Experts of a small language model.
Experts: 256 experts in each of 13 layers, 32 SwiGLU neurons an expert, 8 picks a token, a softmax router, a shared expert of 64 neurons.
Training: 324M tokens, 4944 steps.
Below are experts of layer 8 (counted from 0) of a mixture-of-experts language model. Rows are named router (the router's row for the expert), gate (a neuron's input weights, with its number), up (a neuron's input weights, with its number) and show model dimensions 0-191. Each number is 200 + 40 x the weight over its row's rms, rounded and kept within 0 to 999.
After each expert's rows: "mostly gets" lists some tokens that are sent to it at least half of the time; "gets" lists some tokens that make up at least twice as much of what it gets as of all text. This comes from a sample of Wikipedia text that the model never trained on. Tokens count by the router's weight.

# expert 131
router,225,209,250,276,196,278,171,225,157,122,263,210,225,171,157,177,228,224,157,149,249,146,248,175,107,238,234,134,136,257,217,204,223,165,155,187,239,173,167,182,190,230,169,170,198,150,206,156,232,192,257,121,177,255,139,239,243,247,221,244,196,271,232,190,176,203,139,145,154,196,187,212,172,197,261,246,197,243,296,177,226,209,228,146,184,246,170,206,242,230,208,172,159,164,223,202,239,160,266,190,262,195,244,184,202,271,238,165,149,171,165,152,207,250,201,270,224,160,199,137,157,176,261,239,215,188,239,176,181,154,245,251,206,204,184,175,184,211,223,178,155,228,148,187,144,184,227,140,132,205,210,224,202,124,216,234,212,142,166,181,237,156,163,252,193,177,239,203,178,171,273,247,215,159,219,169,234,149,250,241,136,218,150,245,273,256,217,151,157,225,245,226
gate0,98,222,205,179,139,196,160,237,184,172,183,234,180,190,226,221,162,160,210,172,214,179,199,234,238,196,187,157,231,234,198,253,160,263,266,244,196,161,166,161,239,186,129,236,152,263,199,103,220,241,206,189,146,223,204,275,237,260,158,212,268,188,197,163,208,243,226,271,243,260,247,227,207,281,155,136,245,205,277,246,189,131,198,253,170,232,168,252,212,186,216,228,215,153,179,202,126,148,219,193,207,220,244,189,166,175,209,209,217,139,212,197,204,206,241,166,209,234,246,260,233,146,207,200,220,189,192,177,225,178,270,218,188,120,194,293,153,205,150,134,183,176,234,245,135,208,137,246,214,269,259,190,194,198,210,309,216,140,275,272,206,219,160,239,259,142,246,194,160,183,212,179,220,220,180,119,203,280,222,216,203,192,194,227,160,174,211,181,192,232,157,236
up0,209,266,195,80,160,196,219,207,203,156,197,162,234,222,155,200,182,279,236,239,237,224,226,180,225,143,153,200,166,252,255,189,206,230,176,217,119,198,190,209,165,221,226,115,220,242,198,217,199,173,206,274,194,181,200,201,145,179,202,224,162,177,255,242,168,125,194,194,168,321,122,158,135,193,182,216,238,219,168,244,184,284,240,221,226,232,223,224,213,147,192,174,209,200,286,291,123,244,191,184,227,219,241,207,132,196,180,235,151,168,224,215,142,155,262,194,218,204,179,185,184,183,255,231,136,211,178,226,198,188,201,173,269,221,208,273,146,246,180,142,229,178,212,279,221,170,232,190,185,195,248,253,211,183,130,162,237,292,168,134,162,187,205,172,223,183,147,269,203,176,126,149,170,159,187,199,182,273,250,174,201,127,263,205,235,211,201,169,180,187,215,171
mostly gets: " \"", " (S", " '", "–", " \"B", " \"S"
gets: " \"", "/", " (", " '", "–", "S"

# expert 22
router,206,198,200,168,212,247,175,190,256,208,204,192,159,240,196,238,279,121,224,147,143,156,201,221,180,269,204,264,287,176,231,273,251,173,174,164,242,204,136,153,195,260,195,178,140,166,168,240,173,216,145,214,186,200,240,160,261,138,271,187,139,160,190,163,180,130,161,198,257,248,174,190,164,186,222,222,223,194,242,200,157,188,137,175,191,178,229,213,205,265,199,166,220,183,225,170,162,305,144,187,155,169,216,174,190,136,231,210,242,152,148,175,232,204,205,134,212,222,170,160,221,200,188,150,278,258,197,234,233,223,260,232,195,218,245,237,154,214,127,180,185,266,181,204,149,264,219,233,171,218,223,245,135,234,250,203,203,261,175,195,182,140,243,103,274,271,222,166,218,141,237,216,230,185,217,184,207,231,199,266,277,185,201,136,246,156,237,186,221,191,152,141
gate0,263,238,181,157,264,191,156,171,194,245,175,172,204,188,231,201,225,152,178,183,187,206,143,270,199,181,166,254,242,173,287,215,143,214,301,170,207,112,170,212,164,199,192,198,230,226,236,196,201,289,122,237,214,195,220,168,197,129,225,160,229,152,255,196,200,155,216,277,211,180,209,192,212,185,318,240,193,175,235,192,174,179,193,167,169,242,210,261,154,209,213,87,165,212,192,144,180,224,191,183,141,304,161,206,183,180,216,231,220,174,199,225,228,153,276,172,204,236,247,168,172,233,223,198,176,161,182,203,215,288,166,120,235,288,180,206,244,176,122,217,161,156,167,184,188,215,196,255,212,140,250,203,269,265,183,217,163,253,195,169,223,171,219,221,176,265,241,177,191,222,186,120,206,222,197,219,212,178,238,258,236,220,217,169,306,171,235,207,261,188,193,246
up0,185,234,210,205,152,227,137,294,251,206,187,154,142,242,239,131,218,186,247,189,199,187,162,162,209,286,153,248,188,285,204,225,148,173,155,191,181,206,153,143,144,194,205,155,211,230,239,252,237,224,198,187,150,199,208,216,206,270,214,207,162,158,224,171,177,163,261,131,172,198,183,201,191,193,209,156,193,208,149,192,165,100,224,252,214,227,241,147,180,197,258,148,143,242,229,190,141,225,174,155,208,233,239,200,156,213,201,263,206,244,173,265,257,117,215,235,252,198,142,245,211,255,206,177,166,182,173,153,204,252,171,202,197,198,224,286,223,240,236,167,156,176,164,331,180,205,147,202,159,197,221,198,196,219,196,244,192,211,90,170,196,125,259,199,133,226,226,158,209,154,265,205,218,229,246,183,219,185,173,188,143,225,108,249,257,173,224,203,264,235,235,203
mostly gets: " Years:", "|", " Education:", "Representing", " birth:", " name:"
gets: "|", " the", "-", " |", ":", "The"

# expert 24
router,245,206,209,203,238,200,191,216,245,153,242,220,233,190,153,218,203,122,140,150,171,119,267,154,125,241,194,163,189,226,230,161,271,133,202,212,268,181,231,253,147,252,213,237,149,140,157,250,178,267,209,236,201,236,231,230,177,252,212,214,163,237,149,168,180,233,209,140,162,172,203,226,226,144,241,288,174,224,255,197,215,255,161,242,142,200,185,180,245,240,230,137,167,273,268,217,210,259,260,193,185,232,220,189,145,169,265,146,168,184,193,185,97,245,250,244,218,219,159,195,154,174,230,190,183,162,213,189,209,169,220,228,243,220,148,126,118,172,142,165,153,198,173,218,199,176,241,181,146,208,180,276,243,216,205,252,133,245,115,166,182,168,149,192,140,186,210,269,184,169,252,241,185,227,232,230,238,139,219,200,212,182,158,195,243,152,224,183,189,179,232,235
gate0,206,186,247,186,131,187,196,216,196,91,184,219,253,173,174,209,161,191,192,187,269,139,251,175,167,165,212,117,246,193,214,162,251,110,202,213,148,235,188,215,214,263,189,139,244,172,199,240,196,203,145,274,228,238,209,203,146,218,176,163,194,239,180,175,123,268,183,236,173,171,311,192,153,205,142,217,238,224,253,205,213,207,246,169,193,221,219,192,264,197,265,225,237,230,168,220,266,259,173,230,253,149,212,213,189,200,155,258,140,154,229,163,241,154,257,146,202,194,137,198,209,180,133,217,123,206,184,173,204,124,207,182,221,172,184,204,305,213,234,278,141,115,221,173,252,240,196,206,235,217,195,193,257,255,229,191,212,192,194,194,127,226,158,250,158,196,194,137,214,164,217,282,178,203,206,193,188,190,116,178,188,186,238,249,177,179,224,221,172,243,289,219
up0,179,183,168,165,198,223,90,244,195,234,236,163,182,185,222,262,120,242,257,185,145,260,190,233,195,184,214,183,154,127,257,203,191,221,196,170,173,247,143,138,152,180,192,236,172,233,222,183,212,197,232,222,147,228,218,200,190,296,126,209,164,264,135,172,181,252,189,154,212,190,282,218,167,223,214,128,215,215,181,142,117,204,219,154,238,199,193,276,212,194,177,237,188,145,176,158,183,197,195,239,206,195,262,215,193,225,218,285,108,208,240,244,195,226,232,178,233,205,194,175,214,239,222,212,266,243,222,268,180,191,223,112,170,204,223,200,240,204,213,227,134,168,121,234,143,199,178,210,209,292,156,123,243,274,199,226,224,168,199,152,149,215,266,277,221,214,161,199,240,141,193,207,277,114,168,220,160,210,247,175,164,182,167,226,194,188,193,199,226,131,163,230
mostly gets: " (S", " (A", " (P", " (M", " (C", " \"B"
gets: "\n", " (", " (S", "===", " (P", "=="

# expert 118
router,144,207,250,220,184,195,222,178,278,192,211,231,221,259,191,233,171,135,203,139,160,175,195,237,216,183,205,209,257,136,221,188,228,181,243,165,170,191,187,177,235,166,239,241,238,207,170,259,187,206,186,221,175,175,221,260,218,109,248,228,144,219,164,145,187,272,166,151,288,268,171,153,203,181,199,200,209,178,168,261,200,200,176,192,175,206,165,245,217,222,211,133,167,247,258,188,128,216,149,186,169,146,115,241,162,276,177,162,177,178,125,214,245,253,261,186,245,207,149,121,168,239,245,107,244,225,170,195,221,188,222,247,267,258,263,166,154,163,143,199,209,273,170,218,167,258,179,134,186,255,177,179,127,249,222,211,140,285,179,181,252,189,220,123,200,255,177,182,214,159,148,187,248,242,193,224,197,185,226,254,147,205,176,237,224,168,220,232,206,146,182,147
gate0,166,187,153,215,237,263,151,259,189,217,153,210,226,168,184,177,209,213,191,180,187,211,169,193,148,192,183,248,271,193,221,176,181,191,132,245,264,235,173,210,198,190,182,204,158,159,138,218,218,200,144,256,194,84,247,205,196,200,141,200,207,159,265,224,226,161,172,172,195,292,211,193,226,255,222,243,210,200,181,214,205,248,251,193,154,123,239,266,186,174,228,162,182,209,219,211,103,170,240,233,189,218,268,181,176,200,234,244,211,172,207,209,236,217,223,162,264,138,248,185,217,202,195,145,208,256,223,199,189,364,313,197,214,199,233,206,191,201,146,217,144,248,270,210,204,248,178,178,135,290,200,285,209,148,209,178,202,138,266,193,180,177,196,178,194,185,233,177,193,170,234,127,138,214,172,235,170,268,192,160,200,200,268,216,268,184,281,185,199,153,193,159
up0,234,149,198,151,156,212,296,194,259,151,212,200,206,245,215,177,239,150,211,192,238,225,152,195,238,223,190,164,197,244,166,250,233,204,144,230,153,215,208,264,183,208,204,212,248,206,183,102,201,140,220,200,243,156,213,221,234,149,245,214,180,213,223,207,225,188,246,127,199,200,276,179,222,251,170,214,189,241,164,254,228,269,178,167,258,163,200,191,177,117,217,135,157,187,210,199,197,162,145,285,295,178,200,271,216,223,175,224,185,140,195,191,220,262,221,193,201,221,295,178,239,219,211,245,202,159,222,188,277,175,133,191,201,301,170,156,171,216,214,162,182,202,215,186,247,171,310,222,168,208,231,174,226,179,124,280,178,173,163,191,251,186,267,289,195,159,182,201,164,212,187,180,219,147,263,223,166,223,135,187,223,224,229,219,210,167,138,305,180,186,136,242
mostly gets: " by:", " Born:", " Country:", " name:", " Coordinates:", " Website:"
gets: "-", "|", ":", "=", " |", " by:"

# expert 21
router,220,232,201,171,175,217,173,136,233,246,225,161,134,232,243,260,147,173,202,194,259,183,248,154,180,190,220,189,212,215,231,266,195,230,159,225,197,208,162,167,183,209,252,163,181,187,258,157,154,185,171,116,189,239,227,192,166,163,186,184,234,154,179,194,157,193,231,219,227,145,264,203,193,235,177,118,219,154,185,183,251,258,155,195,146,166,236,257,165,244,178,220,259,206,200,142,164,209,187,178,168,207,181,177,223,161,202,155,324,129,290,235,222,257,120,154,256,210,263,215,231,263,148,186,242,193,176,226,127,236,232,190,206,176,232,163,189,196,156,165,206,111,239,228,233,216,186,158,252,186,142,230,197,173,259,113,145,180,169,213,236,234,144,221,228,195,148,161,145,198,189,190,258,259,209,180,223,232,243,293,233,270,220,107,137,235,250,156,206,205,185,173
gate0,176,161,186,249,215,212,213,210,178,205,161,129,168,192,223,187,250,193,187,202,175,223,237,233,158,152,206,256,194,226,308,223,189,258,94,160,214,203,196,205,274,227,176,195,122,173,181,196,236,202,163,221,160,246,238,210,219,212,202,181,178,166,179,197,227,160,138,171,242,201,185,187,184,208,238,217,209,219,188,235,220,194,167,186,160,206,236,218,112,191,223,246,193,244,250,129,141,187,131,222,183,201,302,144,236,206,185,261,220,203,138,245,207,191,199,166,181,215,226,179,241,197,185,191,286,200,134,219,166,276,246,265,152,215,228,216,317,177,196,166,166,86,197,180,172,209,130,233,223,149,217,242,222,171,218,165,267,153,159,289,194,114,235,228,206,217,260,177,191,164,256,91,251,209,184,222,216,167,176,189,197,276,246,203,193,162,251,244,206,152,211,129
up0,181,205,183,180,192,110,204,263,241,198,116,169,198,289,194,204,218,278,209,214,152,201,139,159,198,195,249,235,177,241,191,116,158,203,122,205,197,258,199,213,265,126,217,211,174,224,214,213,168,258,242,191,217,180,203,189,205,235,259,223,247,170,207,153,239,204,182,227,208,158,270,200,191,212,228,191,170,199,135,292,137,204,148,245,262,258,130,174,213,259,171,209,191,246,223,132,188,210,215,236,126,191,177,212,235,177,218,212,124,205,233,112,130,149,279,177,211,181,150,165,213,247,172,241,250,141,256,240,191,194,157,225,267,204,165,134,185,216,223,186,182,173,148,155,171,254,207,183,215,181,169,196,236,200,212,223,223,218,218,188,253,197,146,219,173,216,210,195,185,285,239,190,242,274,208,250,164,115,221,157,186,189,246,209,221,178,106,160,196,178,131,286
mostly gets: " took", " having", " won", " without", " After", " received"
gets: " with", " by", " had", " for", " was", " to"

# expert 26
router,216,201,224,210,210,255,190,154,274,210,203,247,168,138,125,251,197,150,135,143,186,171,197,171,152,123,224,240,222,178,196,231,176,173,164,171,132,172,208,163,258,138,231,176,238,157,230,219,211,186,203,152,199,151,235,227,184,163,175,249,176,256,220,138,169,172,161,147,250,267,212,110,194,267,189,247,257,190,129,219,174,190,127,184,223,234,156,257,194,214,205,141,275,212,263,277,133,220,144,249,248,169,220,195,183,180,252,176,158,161,173,177,199,216,200,235,156,275,132,125,202,241,258,222,190,191,297,240,247,168,199,254,189,216,223,220,149,199,167,155,273,226,189,251,209,271,217,209,233,185,257,206,165,215,212,258,238,260,157,217,170,163,243,178,188,202,137,252,226,184,98,189,239,200,228,231,147,190,244,200,190,170,168,199,198,184,183,212,158,160,154,164
gate0,167,246,224,203,220,197,193,192,198,281,186,195,231,269,315,193,197,266,177,206,266,222,250,161,224,104,190,125,190,253,175,167,229,173,245,198,140,169,219,132,242,194,207,101,150,210,191,195,161,246,233,174,187,226,229,179,214,239,196,207,243,240,180,186,232,139,196,195,205,297,236,184,186,215,259,256,189,272,278,208,260,269,276,144,229,187,271,230,142,244,201,180,190,170,206,194,129,178,176,176,175,271,177,239,144,287,235,231,145,147,128,185,200,150,176,205,165,188,185,193,244,222,129,123,206,213,236,214,171,199,186,168,191,213,151,207,191,172,133,202,224,246,215,194,260,127,215,234,173,222,145,199,247,284,196,221,182,221,217,238,185,202,171,202,145,159,197,183,145,187,213,233,229,167,183,265,179,111,213,229,227,165,151,169,182,160,192,205,189,135,170,210
up0,254,196,248,262,230,219,171,199,118,200,194,180,228,218,148,149,181,166,216,146,181,227,173,184,241,242,175,153,231,186,166,181,181,201,169,215,176,224,189,89,261,162,267,211,199,217,155,253,192,218,126,151,251,167,126,193,192,232,167,240,157,190,230,139,248,243,159,223,184,200,206,199,209,137,197,161,186,269,194,172,200,238,202,185,175,193,137,193,81,183,171,265,256,187,210,240,198,124,159,193,104,160,194,120,223,160,174,176,198,242,269,274,213,183,292,216,246,228,152,250,229,192,165,241,185,177,240,184,185,187,204,167,238,189,224,249,260,233,245,212,229,236,217,304,154,207,123,233,204,255,168,202,226,170,243,157,175,207,190,284,203,192,220,205,165,216,200,126,171,192,167,228,145,123,243,232,165,192,242,216,171,217,258,215,212,240,266,170,121,227,204,195
mostly gets: "|", " Born:", " Clade:", " Phylum:", " Synonyms:", " Family:"
gets: "-", "|", " |", "=", " -", "=="

# expert 164
router,194,209,183,132,172,247,173,167,212,211,201,209,167,167,267,246,129,213,175,249,204,249,189,183,175,156,225,208,252,310,227,266,152,213,277,183,229,270,246,278,245,225,176,225,250,217,270,192,138,180,182,147,268,174,227,186,157,142,178,213,262,124,156,179,156,238,235,187,252,144,165,146,204,209,177,157,140,239,202,189,239,244,187,174,155,169,191,214,196,220,197,161,178,173,222,77,178,218,181,197,159,221,125,210,249,243,190,132,272,191,252,213,211,253,207,187,209,224,207,212,242,246,161,203,219,159,230,192,155,162,165,142,223,197,241,148,235,216,175,184,223,166,251,200,244,184,241,172,209,207,188,254,181,196,244,144,115,212,117,181,200,243,103,201,188,129,172,193,165,253,109,219,214,218,222,145,244,203,204,258,194,203,204,212,129,246,233,209,266,195,234,209
gate0,267,124,196,121,208,243,137,119,257,182,163,196,134,163,251,223,184,209,143,198,128,191,214,225,322,174,194,252,208,221,217,218,163,249,160,173,208,217,145,245,200,168,231,222,224,203,270,203,203,160,214,152,204,153,213,196,240,229,193,282,233,186,245,175,111,163,221,214,177,171,148,203,244,194,232,170,100,251,237,204,211,108,244,182,268,197,199,224,200,218,207,112,198,139,153,170,167,244,154,199,206,219,214,158,220,195,207,190,149,211,173,214,250,209,242,298,189,234,174,228,170,165,207,233,148,131,226,179,202,190,233,160,199,243,220,125,141,220,146,196,206,122,249,191,155,169,153,218,225,204,167,185,268,230,188,168,247,174,229,186,206,204,165,227,205,205,154,194,148,138,148,166,153,194,197,236,221,135,226,202,244,200,182,237,213,255,168,186,188,215,231,327
up0,149,177,183,198,192,257,193,162,127,254,246,249,224,145,213,209,236,191,219,283,201,213,113,213,246,176,198,170,260,140,251,187,124,216,282,200,186,127,220,216,207,170,231,215,238,202,180,178,176,220,197,188,174,149,203,224,227,210,101,155,200,137,213,145,235,220,151,175,226,230,172,174,112,188,196,218,194,169,291,148,170,209,135,223,206,199,198,211,223,222,225,262,198,205,161,252,189,199,186,256,189,222,187,239,181,225,198,189,221,227,200,240,133,230,158,229,199,229,227,230,125,167,194,199,214,236,214,291,195,234,244,214,132,215,164,172,246,147,164,235,199,145,175,192,178,196,195,269,170,197,314,264,135,166,144,114,259,273,141,198,186,169,273,158,274,122,226,162,140,257,238,227,260,260,181,239,229,174,196,175,224,195,240,217,199,146,213,205,200,208,240,237
mostly gets: " wrote", " gave", " give", " attended", " Despite", " among"
gets: " for", " of", " on", " with", " to", " by"

# expert 99
router,154,137,236,244,240,184,256,236,237,198,221,208,222,224,186,127,242,132,184,240,242,255,206,155,206,176,170,164,150,214,149,217,197,246,153,254,164,248,181,191,158,243,188,169,247,251,239,180,200,130,176,175,164,151,127,242,143,226,167,228,171,161,225,230,178,178,213,161,237,221,158,224,173,225,241,172,208,183,172,183,220,222,256,230,223,213,158,243,192,182,262,172,171,188,171,275,167,139,223,163,190,192,261,208,178,175,253,171,130,123,231,216,294,147,198,180,193,228,159,220,127,195,256,190,108,196,253,266,227,193,215,261,160,207,190,229,170,138,270,256,286,172,151,146,245,175,189,203,198,227,286,238,238,178,170,226,235,158,221,156,158,186,253,235,199,193,214,195,281,206,229,247,236,169,265,170,153,233,249,167,134,206,261,155,212,196,244,241,139,276,189,229
gate0,182,248,163,194,184,194,218,171,282,196,228,235,206,226,165,208,201,220,208,156,136,321,207,264,217,209,317,187,165,262,221,207,214,199,250,277,185,212,167,222,207,215,295,172,158,207,168,243,270,253,195,182,172,185,198,232,209,227,168,234,210,242,170,217,223,201,137,187,222,219,190,159,218,218,162,203,235,145,173,116,201,213,179,190,222,179,180,193,185,188,195,211,224,151,177,152,220,168,254,209,211,235,210,209,177,225,180,203,230,267,188,170,140,221,290,207,142,234,200,231,209,170,247,190,177,202,193,231,157,236,111,125,210,225,154,300,161,184,164,171,135,164,213,234,254,231,163,159,194,202,163,165,155,160,100,138,162,260,241,221,147,186,264,210,221,193,137,190,97,188,146,224,171,106,206,218,202,261,156,163,209,182,213,134,174,169,233,165,288,249,242,226
up0,164,190,169,176,181,250,209,167,212,228,211,208,263,195,205,241,161,194,171,213,141,211,95,200,200,134,189,160,253,253,233,235,241,181,110,150,250,180,228,232,149,148,228,285,146,153,190,195,93,173,135,252,215,241,209,243,232,221,182,204,155,200,276,200,273,211,210,251,190,195,162,289,165,135,158,184,207,130,298,244,171,182,279,200,241,180,189,173,246,209,189,168,220,200,232,241,229,169,220,145,220,233,185,182,186,245,189,91,175,131,240,224,194,272,194,158,185,182,256,229,163,210,173,271,228,262,224,260,236,243,216,192,213,180,174,195,212,220,241,189,145,187,161,198,198,255,245,185,250,237,214,136,188,218,206,216,251,226,199,193,180,292,157,183,172,143,119,178,163,232,177,197,151,243,203,186,276,216,224,163,199,239,166,218,162,219,246,235,177,259,212,187
mostly gets: "–present)", " (track", " HD", " €"
gets: " and", "-", " all", " August", " March", " February"

# expert 108
router,208,211,120,162,144,214,180,155,226,220,195,191,187,255,230,280,118,161,185,155,225,192,241,175,184,167,199,192,277,223,268,273,199,208,241,219,174,215,123,252,270,235,178,221,264,187,244,188,192,176,134,129,238,207,222,178,158,175,164,218,194,146,168,231,194,237,171,166,168,194,164,185,210,263,135,187,156,191,167,160,261,236,157,203,156,177,201,220,188,227,182,170,273,208,176,157,145,227,238,209,170,200,148,225,214,216,212,210,263,168,277,241,220,276,155,187,256,253,240,205,173,278,208,209,253,196,208,163,138,150,191,86,222,145,195,158,216,237,116,167,229,187,256,207,185,141,214,149,232,223,153,195,198,252,188,138,144,245,151,198,214,223,206,184,239,162,147,182,155,224,239,160,253,276,242,162,174,239,261,272,190,200,213,161,133,203,206,133,233,157,177,158
gate0,202,236,183,162,225,131,198,167,244,217,200,153,222,199,236,192,201,121,194,174,268,106,188,257,179,174,228,186,216,176,216,265,210,215,166,185,129,186,157,196,280,235,183,191,186,138,164,252,232,172,139,155,236,219,135,208,258,186,173,217,219,181,191,200,204,206,171,201,166,242,225,203,216,225,205,269,254,257,155,249,184,214,215,238,188,185,223,231,175,242,222,196,173,143,203,172,220,197,254,221,208,110,169,106,123,122,206,232,188,85,135,208,176,185,242,241,215,196,151,126,149,253,263,183,224,227,191,204,176,164,217,151,239,219,135,208,205,277,152,244,186,234,257,204,290,260,154,229,217,182,170,76,104,168,213,233,240,232,219,261,179,198,221,213,175,210,235,160,205,231,151,232,207,148,179,261,149,234,195,253,212,194,205,183,215,162,199,266,232,235,211,158
up0,181,194,193,206,178,224,157,175,155,143,237,223,183,269,182,182,222,191,227,235,164,199,151,239,259,235,200,135,171,175,187,207,174,187,215,204,162,176,244,197,178,215,182,165,210,317,274,132,235,179,183,246,251,167,167,147,178,227,165,172,192,121,248,250,134,308,213,214,199,143,168,156,200,211,165,175,257,179,223,206,160,207,238,234,241,202,190,223,224,161,289,186,231,143,194,193,190,258,212,226,213,202,165,191,250,254,201,274,219,250,216,251,245,178,137,240,171,246,216,164,196,196,187,130,124,176,247,149,211,214,196,151,279,171,246,273,149,250,226,185,142,237,151,126,151,233,204,151,232,172,240,170,237,188,263,122,238,210,234,178,211,205,243,187,196,222,165,199,149,250,186,210,166,193,243,273,190,243,133,227,232,238,166,163,257,100,281,219,206,172,190,249
mostly gets: " using", " having", " wrote", " has", " had", " includes"
gets: " with", " by", " had", " has", " of", " have"

# expert 204
router,127,148,236,242,252,177,227,228,259,209,209,221,217,213,198,146,217,114,172,252,251,250,191,170,216,179,173,148,133,256,169,218,229,245,163,238,164,269,211,201,156,230,181,151,254,246,198,184,187,141,183,203,152,144,138,275,138,228,138,241,191,164,208,230,181,181,209,158,216,223,174,211,189,228,272,146,209,206,131,153,218,220,248,249,236,213,166,217,191,180,238,164,183,180,169,266,170,143,206,165,170,180,268,185,136,193,258,163,142,124,238,184,285,160,180,182,198,212,159,240,126,192,232,187,115,214,234,267,227,187,203,237,177,218,188,208,181,156,265,252,297,165,146,169,264,177,180,209,190,234,280,202,246,162,158,224,236,161,216,163,178,180,247,233,184,193,200,204,285,213,259,237,211,180,274,190,157,236,241,166,126,209,260,201,226,232,221,230,157,259,183,231
gate0,151,207,160,176,198,239,210,253,262,197,185,193,162,161,152,228,108,127,169,228,208,248,182,217,180,165,200,160,138,251,234,179,232,189,232,221,123,177,200,212,175,222,168,198,228,143,179,250,218,241,177,294,257,183,216,251,191,158,230,246,209,192,155,174,162,204,184,203,217,253,227,177,262,153,177,216,148,124,177,222,228,251,187,185,238,246,219,219,213,185,167,240,167,207,146,224,202,200,275,208,246,140,173,135,204,179,187,263,228,183,237,195,200,178,121,201,187,241,242,167,167,167,142,262,156,165,288,195,224,230,194,225,261,144,119,145,199,168,196,233,235,211,282,187,280,162,253,232,234,169,158,154,186,190,177,144,240,258,245,162,199,220,207,240,182,217,182,156,222,122,156,228,214,174,246,199,173,262,211,247,230,182,165,287,219,153,259,237,277,117,286,198
up0,254,172,216,197,167,151,220,273,189,196,183,203,220,232,212,167,290,198,167,202,171,145,247,209,157,192,158,155,281,217,261,215,240,169,122,160,187,180,257,180,219,168,177,168,171,224,192,194,208,237,160,215,167,206,205,192,186,230,175,211,198,222,236,218,190,138,200,200,249,186,202,193,192,220,161,123,173,176,208,207,160,280,185,194,259,235,166,233,196,315,203,187,154,124,230,181,155,158,172,109,145,209,271,257,225,200,205,226,273,262,170,213,212,248,130,249,250,227,234,232,191,192,208,186,237,147,262,215,109,196,189,187,185,187,163,221,157,215,136,185,144,281,211,275,119,188,216,250,262,178,176,220,227,255,134,168,159,214,252,169,208,187,128,131,193,224,178,179,229,274,267,148,196,220,205,259,260,207,217,188,200,246,221,185,126,171,128,248,125,191,225,221
mostly gets: "}$", " \\", " ISBN", "left", "$", ")\""
gets: " |", ")", ".", " to", " and", " which"

# expert 49
router,208,153,212,230,227,241,221,238,212,168,220,178,217,269,188,175,196,93,174,183,261,204,220,93,171,253,241,153,131,208,198,147,240,185,211,196,225,157,189,225,194,242,185,158,157,214,138,199,168,182,208,201,199,224,143,212,189,284,113,239,211,137,218,207,226,156,131,200,222,236,212,210,234,229,246,191,211,194,194,245,226,221,230,275,183,225,201,256,220,263,275,126,155,168,234,219,209,185,217,218,188,179,209,139,165,255,229,163,117,124,219,141,258,198,216,209,283,209,241,210,162,185,183,227,112,140,238,268,155,180,174,221,225,263,185,182,118,138,233,210,257,230,155,181,286,235,183,180,147,223,230,250,268,144,211,256,227,245,219,198,162,225,227,240,184,86,224,227,240,154,235,231,222,172,216,160,237,172,223,181,221,184,192,173,243,218,242,196,187,240,179,256
gate0,194,294,286,187,186,254,186,262,135,229,184,257,204,156,165,216,206,193,173,181,211,162,234,199,211,261,219,259,194,191,249,195,207,216,145,234,167,251,220,217,167,234,127,162,306,191,99,131,140,140,196,224,230,201,173,153,256,227,221,251,229,211,168,191,92,235,265,262,276,236,198,233,217,194,177,191,178,215,169,185,216,213,160,218,165,178,223,191,191,238,169,240,200,191,193,193,152,227,203,232,202,215,144,144,98,234,191,241,178,173,155,144,195,117,192,224,224,206,255,166,154,166,185,198,244,165,208,252,183,172,234,244,254,212,172,194,164,218,208,253,181,236,224,229,167,154,196,193,184,223,259,228,215,341,262,191,262,177,177,193,187,205,242,174,296,193,152,253,189,182,237,185,231,200,145,207,196,238,146,234,182,111,208,217,215,221,189,154,226,240,241,255
up0,234,198,192,160,255,245,188,199,181,201,235,250,212,226,168,142,196,239,199,203,185,190,233,190,171,182,192,233,151,187,254,159,286,226,156,166,155,211,217,200,198,203,208,137,229,137,153,227,255,220,189,201,232,217,157,231,299,280,178,199,214,222,263,259,254,202,276,187,199,144,265,115,257,184,236,167,232,190,141,174,156,268,231,181,238,165,219,154,212,240,177,156,226,204,180,194,220,251,243,225,168,195,294,290,230,212,242,182,186,235,256,209,211,253,122,174,194,215,196,183,217,194,233,184,179,226,205,172,257,256,258,208,170,246,216,184,223,188,227,154,190,238,290,146,154,179,295,234,122,222,163,132,186,133,226,210,218,137,196,218,279,204,275,212,216,210,205,213,214,240,100,177,195,205,235,222,241,230,134,293,211,177,215,190,238,227,159,264,163,171,256,206
mostly gets: " \"The", " \"B", " \"S", " \"M", " \"A", " \"C"
gets: " The", " \"", " \"S", " \"The", " \"B", " \"A"